Weights of a small mixture-of-experts language model, trained from scratch on English Wikipedia.
Size: 8 layers, width 192.
Training: a variant of Muon for the experts, 445M tokens, 6797 steps.
Below are experts of layer 4 (counted from 0) of a mixture-of-experts language model. Rows are named router (the router's row for the expert) and show model dimensions 64-127. Each number is 50 + 12 x the weight over its row's rms, rounded and kept within 0 to 99.
Before each expert's rows: a language model's description of what the expert responds to. This comes from a sample of Wikipedia text that the model never trained on.

# expert 23
What it handles: Middle syllables and accented letters in transliterated or foreign names and words, such as Yıldırım, Yojana, Yōji, Bhagha.
router:65 47 52 52 37 41 55 42 59 54 43 35 37 58 44 43 38 68 31 44 57 44 31 47 37 30 44 54 74 43 51 32 45 38 56 45 41 43 48 80 44 67 50 49 43 39 49 27 36 47 44 37 43 37 65 52 50 60 56 42 50 51 36 71

# expert 27
What it handles: First capitalized piece of foreign or uncommon names, genera and places, such as Sa-squacapnia, Sal-vini, Raj, La-zarim, and the particle de.
router:56 58 61 45 81 40 65 61 49 48 52 53 44 54 52 40 63 50 60 44 40 72 49 28 41 38 42 52 46 48 51 48 29 57 62 49 29 45 48 49 76 44 59 40 43 45 49 37 67 73 41 40 38 62 39 70 42 51 59 78 48 68 59 64

# expert 21
What it handles: Suffix pieces ending a word, mostly plural s, ers, ions, ments, plus equals signs in headings and endings like Ninten-do.
router:61 57 58 65 33 74 43 59 46 56 38 42 52 32 46 52 35 37 76 36 52 29 36 61 41 52 56 35 53 47 67 54 57 31 35 65 52 37 44 44 42 55 64 38 70 34 74 53 49 50 68 58 48 20 23 40 47 45 41 40 51 45 39 40

# expert 2
What it handles: Single capital letters or letter pieces opening abbreviations, units and names, often after pipes or in citations, such as GB, K, S.
router:51 47 51 53 70 57 52 47 40 36 62 62 55 49 41 58 71 55 60 49 37 60 49 63 70 48 65 48 39 48 72 45 44 60 44 45 46 24 51 33 65 44 35 64 55 62 68 37 34 48 57 55 52 53 41 46 70 42 55 43 57 58 44 47

# expert 24
What it handles: Short letter fragments inside longer words, often i-ending pieces like ci, ti, di, vi, as in age-n-cies, cu-bi-c.
router:48 42 44 49 49 75 27 45 43 51 66 27 66 60 41 28 64 44 37 48 48 56 37 60 23 56 62 45 55 52 65 55 55 75 33 22 47 55 62 46 47 47 53 69 41 41 53 26 34 45 52 61 33 43 55 28 50 62 58 31 37 35 53 46

# expert 22
What it handles: Commas and separators in sports tables, rosters and schedules (Philadelphia, PA; 10,702), plus place names and sports words such as yards, played.
router:61 46 10 61 42 64 51 48 65 43 67 64 42 66 48 48 52 38 39 54 52 31 58 42 48 34 47 61 45 40 62 69 60 66 47 33 53 70 53 21 55 57 58 50 50 46 68 69 49 35 54 41 54 57 58 29 74 36 42 39 40 54 69 48

# expert 5
What it handles: First pieces or whole common nouns and adjectives after a, the or his, often split, such as st(and), spec(ified), final, long.
router:32 41 38 49 57 25 50 55 73 48 48 55 47 48 48 65 59 50 48 61 46 45 39 39 63 58 42 47 62 50 51 33 59 53 69 54 57 35 53 33 63 59 53 53 45 45 55 67 64 42 47 39 48 57 39 55 51 79 44 40 70 59 44 54

# expert 14
What it handles: Digits after decimal points or within table numbers, such as 0.18 or 37.14, plus single-letter endings of names like Ass-am.
router:64 62 46 50 39 65 75 32 74 55 42 53 63 38 30 62 60 50 32 60 40 66 62 74 46 36 52 45 51 42 34 60 63 69 45 53 50 52 44 44 48 55 62 55 41 65 43 33 33 47 76 77 62 54 47 42 57 57 51 48 59 53 61 60

# expert 6
What it handles: Field names and headings opening infobox lines or table cells, such as Name, Release date, Location, Award, Total, Preceded by.
router:32 59 54 50 44 55 49 67 21 37 51 49 41 63 37 53 53 55 52 43 51 57 33 50 48 59 55 59 52 55 57 40 60 47 41 54 62 55 44 27 36 38 36 27 56 63 31 68 55 31 49 35 43 53 54 34 52 63 45 59 60 29 49 68

# expert 19
What it handles: First pieces of words after a space, often prefixes like co, re, dis, un, pre, as in conjecture, Unseen, cooperation.
router:40 48 55 44 61 44 36 67 51 39 50 50 51 55 42 54 47 50 60 64 44 58 39 39 58 91 33 55 51 44 58 65 40 48 51 58 69 39 38 45 74 43 46 33 52 53 53 54 63 42 45 41 45 56 48 48 57 57 46 64 66 73 62 44

# expert 11
What it handles: Function words like a, an, in, its, and Latinate word starts or pieces such as acc, exp, imp, ort in running prose.
router:46 44 41 47 53 71 40 66 42 49 61 54 60 53 56 48 46 67 39 40 50 31 44 72 43 90 67 38 45 42 40 42 34 55 63 52 60 54 38 40 46 47 38 71 72 36 30 63 45 42 43 40 46 76 39 46 56 51 39 45 62 68 17 64

# expert 4
What it handles: Short closing pieces of foreign names, taxa and abbreviations, such as Wiener, Coleoptera, U.S., usually before a comma, bar or bracket.
router:44 55 46 57 29 44 54 19 50 63 82 59 59 49 46 59 62 36 62 50 43 33 49 67 37 48 57 49 46 44 38 39 32 64 30 48 57 48 52 51 43 65 39 55 61 56 42 44 60 41 59 55 48 36 50 78 71 41 51 38 31 41 56 72

# expert 13
What it handles: Full stops, line breaks and paragraph breaks ending sentences, list items and table rows, plus dots inside abbreviations and decimals.
router:71 38 49 54 34 68 62 49 57 44 53 47 46 54 42 48 29 50 43 53 79 51 47 54 59 65 28 55 43 29 50 44 32 49 45 40 46 41 38 45 55 67 21 71 49 68 70 40 44 45 61 66 59 18 57 62 49 66 54 49 50 41 44 34

# expert 25
What it handles: Hyphens opening list items in infoboxes and small numbers in score tables and statistics, such as 2:28.38, 21–3, lineup numbers.
router:49 38 59 55 68 59 63 58 52 58 64 47 55 61 84 70 53 60 48 42 47 54 69 58 46 64 53 60 53 42 53 38 29 42 44 44 66 48 42 46 58 52 54 62 49 39 63 37 46 42 70 56 56 51 61 51 73 54 36 49 35 47 45 47

# expert 9
What it handles: Opening parentheses and colons after a label or value, such as km² (16.1 sq mi) and Kingdom:, plus bytes of non-Latin script characters.
router:44 57 57 48 30 60 56 55 50 42 40 42 50 77 63 36 49 47 70 45 61 60 58 46 59 39 62 57 48 46 58 57 38 33 57 63 44 42 39 46 62 47 40 58 40 36 65 60 49 51 50 61 29 66 44 33 34 52 49 59 48 45 61 53

# expert 29
What it handles: Four-digit years after in, between, or a day and month, such as 1984, 2017, plus nouns like Europe and times.
router:36 33 39 58 55 43 43 29 50 45 52 45 77 33 37 52 57 54 48 49 41 74 50 40 64 50 73 59 57 66 51 55 52 43 64 37 26 46 59 45 37 48 46 64 28 51 59 48 72 48 56 49 68 34 47 58 37 40 50 99 29 54 31 60

# expert 26
What it handles: First word or code of a table cell or list entry, such as JPN country codes, Best, Men's, Actress, in sports and award tables.
router:38 65 46 46 51 44 65 31 59 35 49 43 38 45 54 46 33 38 25 48 41 60 31 64 42 62 63 47 41 58 52 44 68 45 38 63 55 69 49 46 39 67 37 52 61 72 68 55 51 38 47 43 48 57 46 75 49 30 46 50 50 51 71 39

# expert 30
What it handles: Common nouns and noun suffixes in expository prose, such as government, system, research, population, environmental, infrastructure, -ation, -ment.
router:39 42 48 49 58 27 37 53 28 57 41 67 56 55 76 53 49 41 47 67 40 38 59 45 64 56 55 46 43 61 55 52 57 47 46 59 58 48 39 33 37 41 62 37 33 41 31 72 83 45 37 51 62 32 37 42 38 46 59 57 35 63 41 72

# expert 18
What it handles: Given names and name-like words inside person or place names, such as John, George, David, Park, River, often before a surname.
router:42 65 52 59 67 34 57 49 41 43 54 72 36 63 53 48 45 54 46 42 40 49 51 40 48 32 41 55 46 62 45 69 49 48 59 55 27 59 51 62 50 52 73 41 56 41 65 54 42 62 37 40 55 54 54 68 62 31 40 57 58 54 73 41

# expert 20
What it handles: Verbs and past-tense or participle endings in biographies, plus by, with and as after them, such as starred, registered, made, had.
router:52 59 49 45 60 68 60 79 44 51 44 59 55 41 62 47 38 36 62 32 49 50 69 65 63 42 52 47 38 22 66 46 42 58 44 50 40 72 47 51 22 34 60 41 41 51 37 75 47 46 33 64 51 38 51 43 50 37 60 49 57 53 54 29

# expert 12
What it handles: Pipe characters separating cells in tables of sports standings, results and election data, plus semicolons and plus or minus signs.
router:46 52 42 62 36 25 63 48 59 63 51 56 51 56 28 32 61 23 38 42 63 51 66 38 56 38 57 42 34 53 55 61 42 59 59 73 49 57 47 48 53 61 49 78 72 63 72 31 32 63 57 31 47 34 59 37 49 40 70 57 37 46 49 26

# expert 1
What it handles: Mid-sentence function words like that, as, after, when, while, than, over, often opening a clause or comparison ("more than", "during").
router:70 51 60 39 35 52 52 49 65 45 45 35 65 18 58 40 66 47 48 66 54 63 35 46 56 54 49 38 57 49 34 48 59 39 46 56 55 50 53 45 58 37 50 42 58 49 42 41 56 56 29 41 61 60 46 35 38 76 53 31 69 34 57 48

# expert 3
What it handles: Month names starting dates, typically after on or a line break, plus dashes and hyphens in lists and ranges: July 26, November, –.
router:52 61 38 59 47 36 80 69 54 31 48 38 33 54 58 32 75 34 57 46 56 57 33 41 39 60 62 40 41 49 53 65 51 57 53 61 40 38 45 62 57 40 42 36 80 68 69 55 60 56 49 64 45 49 58 46 40 40 44 58 47 42 55 42

# expert 31
What it handles: Final pieces of personal surnames and place names, such as -ton, -ford, -ski, -berg, -wood, as in Beaumont, Sherwood, McCann.
router:61 57 61 50 43 53 53 33 54 60 32 70 45 42 56 54 32 62 47 46 60 40 50 34 64 23 48 52 82 68 36 56 57 47 57 55 43 71 56 77 44 42 58 49 56 29 36 26 31 64 43 52 52 52 58 62 44 35 41 65 56 44 38 61

# expert 16
What it handles: Modal and action verbs such as could, did, get, gave, him, and opening pieces of split verbs like negotiated, investigate, imagine.
router:41 36 55 44 64 60 40 35 39 51 45 40 53 47 43 55 60 42 32 34 73 40 71 47 52 47 51 39 52 53 62 33 65 45 63 49 67 66 54 67 34 40 51 43 44 69 67 59 50 66 63 27 44 32 66 50 40 52 44 50 60 30 40 64

# expert 17
What it handles: Nouns and proper-name parts after the or The, such as World War, United States, period, and en dashes in year ranges.
router:48 36 52 45 56 35 37 29 27 53 60 45 39 39 47 55 43 66 43 60 45 43 42 42 59 67 54 59 49 74 39 59 64 47 44 61 42 29 53 38 50 60 47 57 45 64 45 64 78 41 37 68 42 59 50 51 32 39 53 61 39 40 45 44

# expert 8
What it handles: Pipes opening or splitting table rows, blank lines, heading equals signs, quote marks and semicolons in lists and tables.
router:75 57 59 34 36 61 39 62 39 41 48 46 41 76 58 56 18 40 49 72 39 45 45 55 36 61 46 54 44 71 33 52 55 42 51 44 33 41 52 61 76 55 43 64 37 52 42 30 47 49 66 49 50 49 55 41 73 55 41 31 38 61 45 35

# expert 0
What it handles: Number words and nouns for people, kin or quantities, often after a numeral or in tables: two sons, three, people, percent signs.
router:43 28 48 58 76 26 37 53 80 35 53 64 31 44 74 39 37 52 46 64 51 59 63 40 54 42 45 54 39 52 49 37 57 40 53 69 68 42 47 49 35 55 35 68 43 44 63 51 51 38 48 44 61 66 43 43 55 54 53 59 47 64 38 58

# expert 15
What it handles: Commas, and, was, is, were, which, also and pronouns in running prose that link or continue clauses, as in isolated and purified.
router:56 58 61 41 21 43 38 68 78 56 55 47 64 37 52 84 49 53 78 40 68 57 50 43 50 23 49 39 49 47 34 67 47 60 46 44 51 69 57 60 60 52 44 34 46 42 47 54 42 50 56 46 55 57 41 62 53 57 54 49 42 38 68 34

# expert 7
What it handles: First pieces of words or names after a hyphen, bracket, quote or line break, such as non-dom, vice-consul, Bar-ry, plus odd byte tokens.
router:38 44 65 50 48 56 32 74 48 43 40 36 80 50 57 34 82 56 49 60 42 46 42 56 50 65 60 28 44 37 57 46 68 58 47 48 44 22 53 82 47 30 49 63 70 49 39 41 45 58 42 49 41 61 63 62 39 53 58 25 48 41 44 40

# expert 28
What it handles: Common function words inside running prose: the, of, in, to, a, his, from, during, usually before a noun phrase.
router:57 60 50 59 48 62 53 64 25 78 49 46 42 31 67 40 55 46 58 51 41 49 72 56 16 68 55 48 48 49 28 62 36 55 46 46 65 62 52 31 72 46 41 44 56 47 42 46 57 49 38 73 38 78 44 37 52 71 62 56 68 74 63 38

# expert 10
What it handles: Middle and ending pieces of longer common words, such as -ion, -ric, -raph, -ient, as in configuration, psychotropics, pharmacy.
router:43 61 56 55 58 37 51 58 52 45 25 43 43 41 30 46 45 64 63 45 53 58 78 58 66 36 36 62 56 56 47 45 39 32 53 53 60 46 52 64 36 73 74 53 35 63 28 68 63 69 41 44 64 48 54 37 47 48 34 37 56 48 34 75